Experts of a small language model.
Size: width 256, vocabulary 8192.
Experts: 16 experts in each of 14 layers, 320 SwiGLU neurons an expert, a softmax router, a shared expert of 320 neurons.
Below are experts of layer 8 (counted from 0) of a mixture-of-experts language model. Rows are named router (the router's row for the expert), gate (a neuron's input weights, with its number), up (a neuron's input weights, with its number) and show model dimensions 0-255. Each number is 128 + 24 x the weight over its row's rms, rounded and kept within 0 to 255. Numbers have three digits each.
After each expert's rows: a language model's description of what the expert responds to. This comes from a sample of Wikipedia text that the model never trained on.

# expert 5
router:127070110113177123117167146142139119134161101156125161159160154153177116132133117113098155154126119121141127177139112123138141102111137136140118129119091112109139131121165095154152126103098137122175119154129106081095114142149149112164137125126130123100126175107164112114160110106128130164140123125112168123131130096153143145111131115143163133130140142082141103117168140162109104135088150110137134134142141118117108121127144144131153126074136082095094105137159122107157118087146174106135104100136160103120051134142106140161059107084115117126127118128112069114099130121069170134091153160136138160128123096106124128124098146128101169116159164126145124127150135163135103132096142111157117157107151109146131100154086144131123115122106114071096114101166153128113136117109079
gate0:109132147149115103122172086131085166135113146190137158147182152121141107117113106131111077173142154157121132147138155083095092133109146140107074119155121126130106125163130153125127123111149129142086148121134100150140131114109154119110100127107140098128127146122125132142155152119114117090130069131145123115137139108091086171118132140125134084157155156114124135139187131104143143114119075093136159151114124155148140111133140078170124148118166132154144150147162086121188148123108169150100155160114119150095128160136123141173130125162144096110132155142126133106146140095091157064139116103121125076111135184121072166150115145109136103106106122102108134108165081128158121146141159111109140134123152139150137103143099133129123109169106132134129150127144084125142143135127121
up0:109143152145189115101137120130150116158150112188153166149135130092142110113109118115104099149124117105139124142101153073122144071179166131105096142109124131095094160131125139161133123116196156123077131112173096181107168111121142145139089127081135096142111129138124143119136128120109136120073104134125121082121160127117143145157116092117110114164172165123120167147156145110113151123111126128136149113129169153141167122116106100131087139102170089140161129124140115118124148106104112157144155120123154114114095183135123098152131117192123091134131143124130127124083107104121108129142156173172147098138166136118067140150142141140109134117121085125129136124138117141142134123137174121095085143116167125134116149102130110147100134147112120147116152108129125170156151137094142
It responds to: Commas, periods, semicolons and closing parentheses or quotes that end a clause or sentence, often after a name or date.

# expert 0
router:098143117150129119132078120145089137129148140130141116135138173126094141127113138144131126130115082161142152125120130084140084154152098162157130116122111160118155107146135160118159124128154175113153071134093088127124135127157115120150077136126141085088106102126107115086137080154168128162093130121122138117148177166189140127106114163084141096140182068116182139095127121131155084118156151141100126094107180158133121106141120118121103148149129106144135159093132090096131119116104122119146145162147099148111118153158133147093140134144147121119128144138133146135131136148139166094153087116154103094109122153098130087133130118180128130099133174093084118121106084072131113164125125130109139139103127145152120115118132124125162131116120099141122131152095124094141115160154142
gate0:161146165125160201133109108121133135169123112138103143161102121190109143090085146150113155104117128144120120118115146106092118129150155158123166144082121143136151152127089140114129124150155165110159153122105103082112131148134165099133119111144120151143164115161131129122112128119135081090118128161116128116140131095138101133114162144128150142147141152136085141131080121072188123143143111126155116102117119094140148137107149190161110133114140123115116117100124128088158086141086156146155166103106153116182127117123151088145115112065147141098155124093116142149169115156141107142149150149137155130141129138071102107110105164099118112139127136123144161084151143064142137124128129161118126108120136118167142158125137131129101119123104124122151133113104088133123147184135098
up0:156147124131127111125121149103112124154187160153138134112115107090089133132172088112143116156112135138094107136113126149144140148107149156159093130138152133114135110156114143122103156143125175120089155121108101130150148136183141125075192130115117137159144113116048128113139073136115179133159093114153111122139106129168097172141159147148135154161125133117121102141105178114118146133122144119185128123148133108132138134102094125133120156151136142156107140112123120121127143130129137149132128107144104160191094161131154136105147149134141091135145111162145125128167144140153151126130186104141126120087153136155148114152164149094145170166123150113078106138071125122098145099114138112158126126066117150131102153139147109130145090108136140117138143094093161108131139077133095
It responds to: Inner and final lowercase pieces of non-English personal and place names, often in lists and tables, such as Wo-z-niak, Ra-h-man, Nej-ed-ly.

# expert 13
router:145100151129120123108115138123118141113158100138155132141149116163124170090109158129108137159161151123115154090127097162137119167151118108116109093101132146170140126125147178108133151150136110120152107088141086147159096105172130122145147142132159187119121140113150129136136176124118170136146132182144134098096113137094132118150113099121098121125147121160143130151104136112118093146115132108143081149167136064097142123113084113132091121136126097158156129124139109117106094120112120140152129141085099161104153125137144104143141148138104180152139147133141101121092156111161125116138093146115147067109119170140108086114146120175131097133099109135097090163109165132122111124138125126129120166088098126147145112187120114101047129113134098183110148163130102130104126104117126
gate0:101110151122147134087148146122140085109143108122125155125144146170094119153136111090136149107118167112101143104167134124106125112136138141090132147117140143121128084160092109161110130107097136081119140139097144158137128130151160151103168091128129159120093156155178136126088149157178145172146137161133154111136172073096105162164160126146104159061150107135146100115147131118084121136100128105139156104133107127118112140125089156133144151151143135125094140141155117098112132137109165135133146130119107104096145111164128130132155141099092108147136100147160138120124119098119125143104095120165144076154170160138132114111140095096085156145144171194113135145130143095130104144097125113071132165081139106157138152080130117140149148147174137105115132141129149117103110117123126
up0:115150165113112171112131125117121141108133196155133102147176133139160151123142132123132123141115146153097148166111146158103089081121142144075126111125095174160166170079144076115180115156115132064092110150129107148162124121130106125085136145106142135144186123094160130126141137112097135152093146121118102136096101112100104125127130123095139097096129117114120170156078158134103126119119092145106108110115167168136121128119114144097126131150156107106113106103145118100110138149139116135096142114121123154111118151108112102126113145112097151132116086068091138119126155115100099120096127095175112173134164109116123108117149148093138105136130118121115095149088125114142093122119105149109114112176112122131122158109115113175133154124105171092134160112106097155142102142096141
It responds to: Opening quotation marks before song, single or episode titles, plus digits, dates and non-Latin script pieces in lists.

# expert 14
router:117139113131138133144138106058170142129133137124130142170143118104112136131125110139160111064085065082153089147142122124132124071154131124140146121126091158157153146169127152125106143138114137115142123126141169138071134114145129165141135126133153114120141174159102213151140123146150123137113098154121113152149115096108134121149129098176127131131143090154076125125109145111139138162097115122147123140117163133131155115102138101079120091129126112158138116104130109149109109136089118152134106144108175161103066079151127179097134148148118103111127181100117145071092145135151159128107180133132095125146089127109107122134142131151156132125122154145138108132131093124145136089122116144105121153122131138116144138111141127159099153103116158098162137137156158140149154089144110
gate1:103131118116171108118119131099135151150125171127134139096104108168166123126128132164126148171116147161101132160189129088164114110136129119132106137104165168178112167123149144081152130104162164101153107162127105094109127138128144117137170112137094123132115148140136126125160098140087100176089101146101174154107114098142140163130131124127117125112155118163126117196130125137122113145141101164153154167160131129073091119158114128147134123118120126135164122113127150127189104113130101145100095145095144169153136148157113121135122054137122112100129119119130131156158118128158176134151120123121165157153122110090160134126139132142166144113146160093168126139155133112117133131164102155149161115151136113142124127138137080120108150108119128085109071112103084148113130159117140
up1:147147127131115128124117157109136170160160163153081117131115086134135103088142153156075134152128162103102141093169079146153142127184115136147137113133090142102188110144128126120122081115120151079127126160131140120124142133126123153148083116081101129148152186108151071107089120144144163136138137119112117130128128140160111119150131131119123141159143144139135141105127077137117119096151127103108120079183118096131128141113110137096131102138118118069095163151140102133113163129157123123131157118141116118137169158083121104161093153145139096122153172160143113130121163142138122120122107108150110117130123141131158086149128104126168142108150135142127159140106164162130119114105109133072124102109091119156130108190085150135127092119138162171136156138124138127146070136124133
It responds to: Single digit tokens starting or continuing numbers in scores, times, years and coordinates, mostly 1 and 2, as in 10:30, 2009.

# expert 3
router:176125091177110161103181118135145127098097152121143127146107093138098073122142125158095109093127138152113134100126140139118117080091146139124112120143129127154139107138114120137103150130172124140166170105093136141146134144064136086117152131102131122106068114140140126113112118085117125113120118131088123142095144085126078134065133113143157118106121137109097077096117101153153134113163132080119148103144105117155179131154140118125149143143138194118142106118117121107137111079123134101176091137161154100129119101150131108168141111068145106114136150115103143146089120130123130114137154141095141129135096118144144171101108128100131150129134180134134137157150158150103105153130175109128161139156148140136132160120071146145151141106151137139116132140134145149117136150078132
gate0:152084175124108150146138121163094142129127136116116098095136106164128087076154112154134095121147107129147104101136156161103123156131157111117109104138129122105151142134101125161077111097126140147151095090128118140116123188124117114134105131106133094111126110109109135124150094085120095162102114131138146119092111132123077148113120127156143132117123142124125117086136144133105168081106122116117101163140160116099135099120141133171148114080152093114126137103138093128137128082153141124145110166132119136137160159123130146107146120113116142122162120117087122147111107110096174121120132146114119071140113112141151124152158132120152135128116122075110153087118170139121111084053134104100093148135104126110112170125138177092131143088082128195080134134114145161189130123142116
up0:121149125145166148107143121087160120100097139114117119097143129126132140121164085104126072098130134155129099128140116176143141148153136095112104127153142088125086137114130098123107082063163109136121125089169137111095159101088137119133166145134129138159123153094158115138151125099149121154113112062144161157106154138130117131108147117147124165116118123071119102135123128083154134109112117145099154109133111126134153136146118142159150133107128094084129137117122104087160164128152145150099109209117138141108152165121135105114137118102119146120126143128159167098129143173106138086165114120150112153118104103139162142143148150142090119164127104097089144145127127110179160118132160124125096091150124159116126138122162187153102134135178141154090110087102136143124146133129132
It responds to: Finite verbs, verb endings and clause-linking words in narrative prose, such as had, has, which, who, when, -ing, -s.

# expert 4
router:186106113096097159118138150122127101089075110129133145144127085145123133108121124095140144146155126132120108103092161105124125126135158089157118097118160155116094178123131147120080132116111089155125097111146130105128148081148120128125105131136098094139164127093119140123155131128093128108128110147134137126147117138100134122155147167131112102137131127150103158094173145143121199125173119129125127151132092118111115157126099107134128165138113107117139166213140099164101101124151121145130150158093125147116149103113178127099177149115143128127135117147121117161110144117130134115107081125125106119122139188109139096178119181113103126133128120155122133113146172091121139160118155137120109108084096139101112146103110156134129105098093113123137128163121122111103124181052158
gate0:112112119113132108140139113109126144120101170139140129098117084163125151090120131135127104095132110163151110162124166115118152123108171143130085153147033106112135139157154130084109137146128144118173060151132103090117099129148135113132133132132142142153129114132122119146101113106077135148121146109147185148104119115076154126128141109112119137141083101149143153108168102142127116123175119107104159125134197122128132078116112113184107158169123117152140141118161102149141099127123161109101120142128171102098128147141106142117148157123121132118105107100127115123135150138130152084152161112120144121136095140147162117157100169110139122131120148085149145115103070104097105120142082106100117152161069147105148148111156169162132138114111120161155142136124123165114131140102116
up0:123116167113144097107142126087139150158166110131139126127127154151115141140102146111132137133117123148162117166156143078107128124141103123117068138102102089130111131123121160151129094111104103115129114115111124102139156120165125126160114096138113169166111159114103136172143097131163126159121118168166148152133136132099150125110109150104129144128169091139142143153119115161098124110120153155066096135105134116086122124106092096127121130151153111164129141159130095149126081149108096087094119162108136131123115104139147149144166140113162088129113108099142130114154167043110115125183116114126147109134136131119137089111103111107150099129095170152144135149210147144117096083174125145188140128120135093135141116149125130094101118140125099099092112122143110130098123122132172
It responds to: Table cell pipes in sports and results tables, plus words after in or on, such as addition, least, and fragments like in-de-finite.

# expert 10
router:105146126194164086158126165118153080198147122127128114134144131146126150120103145093120154126128139072125147137151118141136139127156113111163114145097100150096105162147087114129158156094108142150126103120138095140105107143182121160106134137122133150132103095117110104126120117117123160138140147120137146123151087164149140115168107164109117114146153133116179161118117169089129082140173135119115114132101133101077100141159112182121110153150140141124116133095127133136105121186127141126117113127106102107135174152104101111128118191155136138102096155131150102174162147125141080150114143162105167173097127125131133116130140091122117125159117119150128131133125093117136108138115097097126126141126114112116145122132141108114087081140104106118179148138059110153132117105172139
gate0:094176170142095132087116101142119126114191126115135108122159151115139108118108105110125147174100123159149076136122099142115161151137045153124126149116145112101135117114145131144116117104145147122094094141183115118114149129116123084119107196114067134128137116129076141124106141103076084152138109137118153163114154135108093174122124115088142116133133123141153103132104131133141104154125159096140121126117062159136115123143148135070137134127195134145134146118112128151113095165139125138129111097107142116130128151155099121105108147129144131083153153119127098148153125149094144097113110141140158100150103115101170100115183131119160134128121120118110120099144148177115159189104185120120109148105142166114129149135133133126133115134106143128140147125131104119141122109135092
up0:130129098107116117127118162155156128165113136092104115101113112130123132120160098128124157130112106164175160102127067147115123116159147100134087138142109082162145136151117135134114112100112118123101132157145091094141089105122134103153120142148120160142126107131120154140107154100127079107120121140123132153129098107136146103116129146130121095081158091172128181144147108158105115138175134193162118125155096121164113175123172098110121097121113163115123100157151097145138092060145147146107142107093089127167156117146159133102215125105121142132139102139127136117107136144108141140121153150149131163113110123139159146150113107116122131133103140082131139141113145115066127107115149085147164164154115117073121096125129120106138163125103127116134101115148142106120113116092170
It responds to: Place, nation and institution words inside proper names, such as United States, New York, The Washington Post, University.

# expert 2
router:111096173125122141134109121112128142146139121137090133175107140142066139104151111137150076158094145098122101139116168123096140141130140131140145127116140124163137129104132136158143092135114155123113129140139157132120136105155087104095120111114132137131192108097139143113092129159137117081133102118081123151109118129124137130148114103172128154098096136131135124179129070144132119163098118117112154162139156163093119132103168087160127116114160128119140172119144147133141138145151104120099136118145113113154083151096089176159086143146157140141124165110149153087099138101075095136158116115153105133111187089139127128122105142149098134089150163121133173098151139133115132099137114152133124111145122185124132175128114116164113137163125125078096134090149170165105130093120148
gate0:110110182176132128159121163119120128127143148195131151090160128137105122073094123148125139121140124133126105104122153093112110133115144124080138137078152129103152169109129121136137128144158100110099115138151114122102126149107164129103094126172150116068104089120161058144099147093136107123133155107148120118124158104141122125126125096166130126088120110124136096128146102094135138121099098150139122126109123154119128133168133138114144125141101158140117150143162104137089107127111164139160095161081106134056155117161109123132148146123159100139114125125129125136103139106132122161167140131068090126123133135134126152143129127113172116139108134115085131127133144100114139072144121120073124139161106097088112141149122094086100157118132121121088126095084162099135115123197132
up0:121113196100175096136147121135102135146117097167140120124118163156122111146138115130112114116136066135138134142136155141147122109105159103112109121140121163128136147104126130141083083159123084143105106126163107137153140174109099107132120130124086118088059133154179091130127082119130104120096137144155083134125139118175145121130128151161106134130136120132128155123121115119101114139144145122124132157112089123132113093125141132109148108112160127152144107155168118090125092144118127108198084168143134156124139104156123138171112110195156157135127124158145133135147155135147150146147127131095112117147124112146128150149098116143160083183120162080126134128154150110104108127150134117155116135135105189116184136146124129112110146156073156092107123073114125117121100103158118
It responds to: Bare space tokens before digits in tables and coordinates, plus word-initial prefixes like dis, re, un, con, micro.

# expert 12
router:145135188118121156122131129115131133116123147095151152111138138152078065147130129099140153069130099106123128143164099101111115150123130116099139063132135132118142131169159150109124105083116146118123168129139146142142173143122138095136108119128147143144117121153153162158079110133159154123117108087157112132151114121147082125111101133136127116151092154156088138149129153141110139117142093097126132131141136158131158137165095123121141177147107137172156180097085132145111152096113138179205135129118114117114155138112134157111131108130164171102118146135117146102151114103140127157105171105140165158108154136174109150155119162156120074091107123129106109112119147107098175149125131102169104134108114134142115143135168114137136130094128115123128105101144139126108124188167152
gate0:123137188111127151094160157111141123134128148118127160171092124104159134110110085110098097125138141144110102112150141101125121151105137075151144114132124163125142167110141125106123090158131146144150135177096117138133151168082131110152137143134170131123105113131132108142144093082100136154117112135107101140160093095127147140136135093084115135124121100111118124076150145124123126128134146089147121117111128121163153156128097099153188119139124128142125095132167136127110170108143152164096114138161151127124174090130143137155193134098167117095126118155110071119099137169110139115080154123126119108084140119092111104096156150140088120149104084157127123131085095145083128164136101122118144138113160154182073148117117136110147135120138135121123093086153138155115137155123098
up0:090091160105153158159107107099117139162091136105138146142120130166125091113102103149122133100167095144176147089103149137145123093107100072097138163124199114077111097131152077108120144125155140128174153144122142159110148122159121083121130161144113108184135093150138137124135122142139102138142148114140135101150108130138155126154150105142136164121113120149140159134123135126134126112112110137129126136149112095147094178110116108098106127130120120129131144112141117142114146138114144128158125162143151078148118174125120144134145112158067149127152149098139085159129130149156131099107141193153118142133162123111140121087054065131073141118119160155103158167148127141128121148128115129155141116084124165096128146075153137113117127127143122123116124120123126144105174107106131
It responds to: Nouns and adjectives after the or a, like first, largest, final, top, end, plus mid-word pieces of ordinary English words.

# expert 6
router:180149097150139089138108140100102130130141142135122087116092115099153109135147129137133157141126150129126093163127128168100128127122158124129135167128122130127152145106160142121124150157148139104099122146143119150140104159138128123124106129150100135111117155182110129140108166114154158175143137101106116121129139130128160153152127059088110097105204117156145124174141124131125114114172130127147094143109103112115082109125147172144143072139146165105116091164154158184116154115143116080118131111165126120140139135130149132117135134137102110122097106137125122155129114150164100156136085130152161096114187122087158081140141118099145132152128095129136131111140095071109111171149111116138124092130149080132106082125114107112172145183128162175153147142143119096145112146129128
gate0:159118127126154192167101101145172157128142136144119110126104173105137113156127126114100131104102114106131099143127101109099098112124166124113114134145131140112088151191180129125102110172157124133089145130155147134139139155098147141119129099093153134136103145147126144091107169126083084144146088071117122150101099129131111122124159125124121136110111112172159152137125094127128117120100109152108134105124106142108115097119141187100161140117182108125097123115158112111111095127120136114115133141107132131127145095142120131096126082137149130125118148125140182116143097147113098141171099148135134155105062121156101099141141146107119089142097130147122096111158173093170175102135171081101158104134112096150090134117091120137123176138099140120112132116116103156128134162145095
up0:096115132177123124113121118103103086104147111124142093100111167156207144137102161146119083136075142135090150134123086099120165128089112137130075133146201105107141143122110109111108150126135147114124076141126137142130122128122150104126122163129158158123155122116128142179138083149137084119148135148126134143101157159144095146114165131107094123126131132144130091102146110167104120121111106140166134137096118106128123159095135130146116075059090142127109079119162116117103131127114100132099097106127134122071121134136119128141120119147151110128119153171117140089148105116120072068129163150165106119105111100098137099137127111143165161128147116131145102158173113128096117131151141148072112135104097149131126148122125123145147104143141116116140151125116145114127140129140073
It responds to: Given names and their pieces such as Michael, Kevin, Tim-my, plus of, by, for inside names and titles like Joan of Arc.

# expert 11
router:148120167114090145099120128100113138126132143142086145089176125092148103158149170132166102115122128099142103122132125137100123138101147135117091103127128122100108110108154140119172064148089112101134133150151181107122147129097159183123151139117124123154140137168150113088138137097066112127093140089148144107151107115152145135111119080140143146126103111129117085118154154167136144141145116097109128132140147151140168145144155103135160106155120173103110155103121160115156142108120141104072104140122140133136167171107115086142133106086100161127108081147141158114152069096073162136109147090146141140170107127168130111112136105117137158103157119117137128133132134135116156136133127138122138129151117163075112090129106136107093135161146097138146114110159179136133095115133146
gate0:107143142128154099145127121102153135142099157111114111158107123118164152108091112127149065114134143134118135109092150157108136122070125117096117133120124139112121142107139134135115050113112114117156111122146119118129148099110163105117122132114098176091150090091118156156161108114137159077134085112089134131146119100127170142137159118169102132100106105114119090096142092142048164123102073128115130131110121084105107086074104097126144106157125113128120132166167130129119123157132140117102130117168163120090117135115129114116117120081064148122117087163092101135135127155118100121167129117117113102093138178148168124135134091126158148085090107095126125128155138139113123129107114133150120145170168160132128152114107130116115134162132108126111118112141127131136128080111139
up0:173136118151099120117132122142129138111072140162175085150140142140158139121099193154153110143125104159107153111127098148149116090183104168113108175117110127085139136156107136177080133156143127113145153143116090115086118131116102113145170128069144115140065137115123097126146202123104150127127115143131155123136136080140114120111129120129093137081124147092115116094138110120135150114128110143125104163127143156165107156123147148103101138117145103183134108113136091124114133078121166123088064072164133128141139125119116129091142133100114119094149080109102103135120118142140118098120099148128120118149142133182127090103177139126154139123137134128108176152155153116091115092132119111124116119121103146108126118119142095123140124128106126159143118135102110114136116109114109
It responds to: Articles, possessives and conjunctions that open a noun phrase, such as the, a, his, its, their, and, several.

# expert 8
router:088145112098159124110112072162109118144098102135103140150159143125111185120092145142154109134112142127113165139065140137102118141167114138155112175129152128095149122109130145145158112134125139143137169168114139153187139140094107114118109132141120113120157108080092126114117131132121107101139119146123108119112106159151113131158158183109126157115111098111104146149084093105129149137079179140135124091090149157116139120127152116107099092144132168102096096120139121095150108134122107160114147108166172106114084096140134166096112157134132103143130154099181162161166142105104126130150129131124124109138109089146132138147123094146132116150133112116146135079133125158182122143115157102109135135144130156155164100117133133088081124110150142117080120123140104133170183097136132
gate1:145130117124180160146098106097140144111137130160078121122151140135175130137100106119118130111133138133117087160100112111164118136129148146143145129120145137108158162109136111105109132088150111161084122135111136160111140161170166123087111104110135140119130089157148113151126114128151100125128074144107110171095136108131088103132108125138140124141120137128103138151125114125140111101115161067101126124154134164126152125135140095143150073079166152142121123103150144136095127134138125120119100131112145112200146103116112161153160136123123104088102123102103127096133045104122121186145107119120111101137116147133155132137162085144116125152111167078112147114148144159080131115111116132111128063113089100166106140133067137136125081121135120108088114108113133117128160168157112
up1:122107175135135133100153154129081133116138124141122178052100111134153148101116121119120100121110128134119140111136117078124149129128126127081122134167154126165097123084110106087126152113083103114098120111125113133117121117101128176090143087209088105140101143136100137110157118171114102142136133160129132150167171133107125055117098145118135138126166148110150122124095097120159099109083122126115138136146133134082154091161109143154170144104147145155170114141094078163144144162164149114117088145128150114152121096117125141100136159120121126147145163101161118137112152132147074134117104136144137157147125157087123111148145118104102106157147090116154096148137110130147152116148111134119110127116127128132128115136142109171114131100154117090149105106125101113128076108155147
It responds to: Capital letters and first syllables that begin proper names, especially foreign ones, such as Franklin D., Pop-escu, Ra-hman, Sch.

# expert 7
router:140164127094070115140124194137139124101140135145097119109098115135158115158136112112145116136157138173122128118143122129164134147085114131050146127166184124088074149151155098100112116141084133122097145109140159108118123109110114108150168172127103123169134085123161127143150105141128119115137158104152106124124141108144144106101104139125110169161124151159149124145119124133159164116101115159142141122155138116182091140102128137159125110136117109182148099110099107168104131126132093130142096134166115173154112113127128169120124045110123124158133107115116151136135110136139138124146140125101104164160089135120134114141163147135158123142096129159116111109098077142142098119137101192146144109151094137178127135103146142125091120137140138126165114111129147132141109106161106
gate0:164120140132151125134099180091077152141080113105153112090151149128140102151104101131115106085110095105105129097110104098160164124143152122110141109132157131099123129128121095119090094119112132119130088105175155100147133135144108124168105128140142098145100140175159111160131091094100146087129142067135138099110151107123130172117121063144132122086150130111123100132128125154101165094145150122134132116088108152171167113118078145153153097100173146130121165128144141109098116144122122132100104147130105150121155104109109161120156145156106148130127129072113138095126121101102136113106167096118112120172159149151099134119135108098116130139146145139108106150117179116113158108154118131074141124120139145169159153131130148110129097067125147133107151105108131149137136166115092
up0:152094119099133085102077125164105133110153087127131155126079126154133123149094161142153114108136127145154127144121147153129102148112102120091107125150134112113152099179177161122129129156144140115107123119118072108112104129165095100134106121128100111133141154165106206113151143162119094093150118107103086144154137136157090107134110176129163110143103119103131113134122122113119122087110143156152113140173123096148069148162140135121083080120100105109140093143142147103143162147179136115123123104142136142128120092163100139182101114109111119116117146153085162134101158127104136123131114105106127150122150161093140112088143146100090118103126148112136166144097105145090091146134145163134100109061133143141147126114152137125158137131106091133135101134135103129136137119120091
It responds to: Table pipes and list dashes, plus the first token of field labels in structured lists, such as |, -, Propulsion, Personal.

# expert 9
router:101124139155091134176144095140134119135166114125143095156104157141113104125151120152086138058131150127130126114132115145158143118134156128115157132151088084142126113106068101132168135151181142147119092074133096132120146162153117203107142083120163151141135160155123107128111151170131128094149147121147155134124121132105102096129147142143133153108082149106139130168156144100124126107139126156139122102146083114139170132121136104131121154103147093138099131145141155129130150166116183146164150106095086114106134126102137101172136088138142137144142178130148087113105137189136128106168126124137145135154165109094135164110120132097106153139116099129143162150113112173082151104123106124117121114126154124089139138165126136132167138161126188137136132120137115122131140150102115
gate0:148099103136072123147114158174125162106144118147166133115075081177079146100139155093123101144128103067151128111163119153118120109120150164148126108112141138132126093145086096120091158118123144139084139141148117126120138119134090124110122140118102138122138128107115189115164150124088139101092109120129150119117111120158132109101158161123101166130162148119129108132131079133141104118156150101147116116120143130126153148124160153117151124132136117109107110079121098152076125132136107109119159125073142100115129142148107074154138124130158118120128101102111140109118119163127117127103137141120091134101110202081137110080117120095145147087146126148115141142119139090125120119154104106123088127105146112124100104132084113129084124142100073087130118144135127099124120073171167
up0:080147084124067127096183137148109154138111139131161138114104118091118115133090100114129131104122151119138150194104140151151094145088174123136076094123117091122105133128136096118157132132102130153134146124140110116159143127108130079132131169103101142078168145134155124147162119099179129131126124136122142072102148087117123134123135067099108088094143131125149140098127122158155117181153136119128143141127129134140138100115131098119124151118146100128092166096153153144111111183104152136154160111100132137144100157149106065141121122148144132129139106144128120122108134149156122101106154119080096123152140164139133154153088150116159099076137165162161148085119086133102100128100126128146119112121133128097129161107151140150172124129156116087140150101153121141133136114130126
It responds to: Word-final noun pieces in abstract or technical prose, such as plural -s, -ation, -ance, -ism, -ology, research, data.

# expert 15
router:107121115083137085135147096158136152138128135101150134074127141118092133152122090137111182133121143143138152116136124114140137121123108150145116179105153088128091071118072101130114140105142102152109139174113094140123102109106179155134126117145108141100153102144092146159141157117137107118122097136132105139133153143082121155144154125128095156122083116133143162109105099120101078126114123168088154133089154137121107108116085112120161143094091110080139111143137196108168131167100138157146146114098140109160138140117116129117125155162103125130164134148096122145139132117146122158105142136099119092124187110128115160082114108088099093116134090100166139156127161143143165108116118170138123129129163098149091097130147112135185134172135113132111121130124098133139106117134127
gate1:128114124128142111087132129121211081146141146138106103100131102170123148112170140105132138166093117123101133107111171130144141156122101117149127156113161145097173154090146150094131128154141151131137114084146137082140105143125147114084098141106152134135117129107139141114123127166139095113166155150157132115121133155135113105122120150138126133135107114125104129138095142133155143129143120109101137162101135116098128135125120127148121128140125130138112162086131146117129164110114141102079156123118136144105167161126128132138145151149148151110131119181080114118137121093160091169170143132154151106127146131152138110095177041148149131135124114119106136149156105116191100186059114095134196120101096113139112118068110110126124153154153111115102107115138138168120107102115133
up1:155124142146134128110152116159143138145126116111172134063104111135142120120135142100106135112133118127146159126078160153104129134105144119156138123122147096106168113155106162148137089121123089133178126095116111091134152163133109109113138152127192178169162106129120096104123127161109114129126207146153155135151166104147118152161134089135122132106083166154113146148096118103142088123125143141119093135087116087142095121174089174121147149107145147152140133133151150151189136130123113129132150139131112115149136152127132084138141141110185160101144143121132166108125151114116108122125130113142126065110159139143119121125134123119135133107100151160124103107158175139165113129178158116154161132114084136123083127118093170109103120124144086114126086114102137159118101138139144
It responds to: Short consonant-vowel pieces inside long or foreign words, often Latin, Romance or scientific names, such as tri, chi, ci, poli, ensis.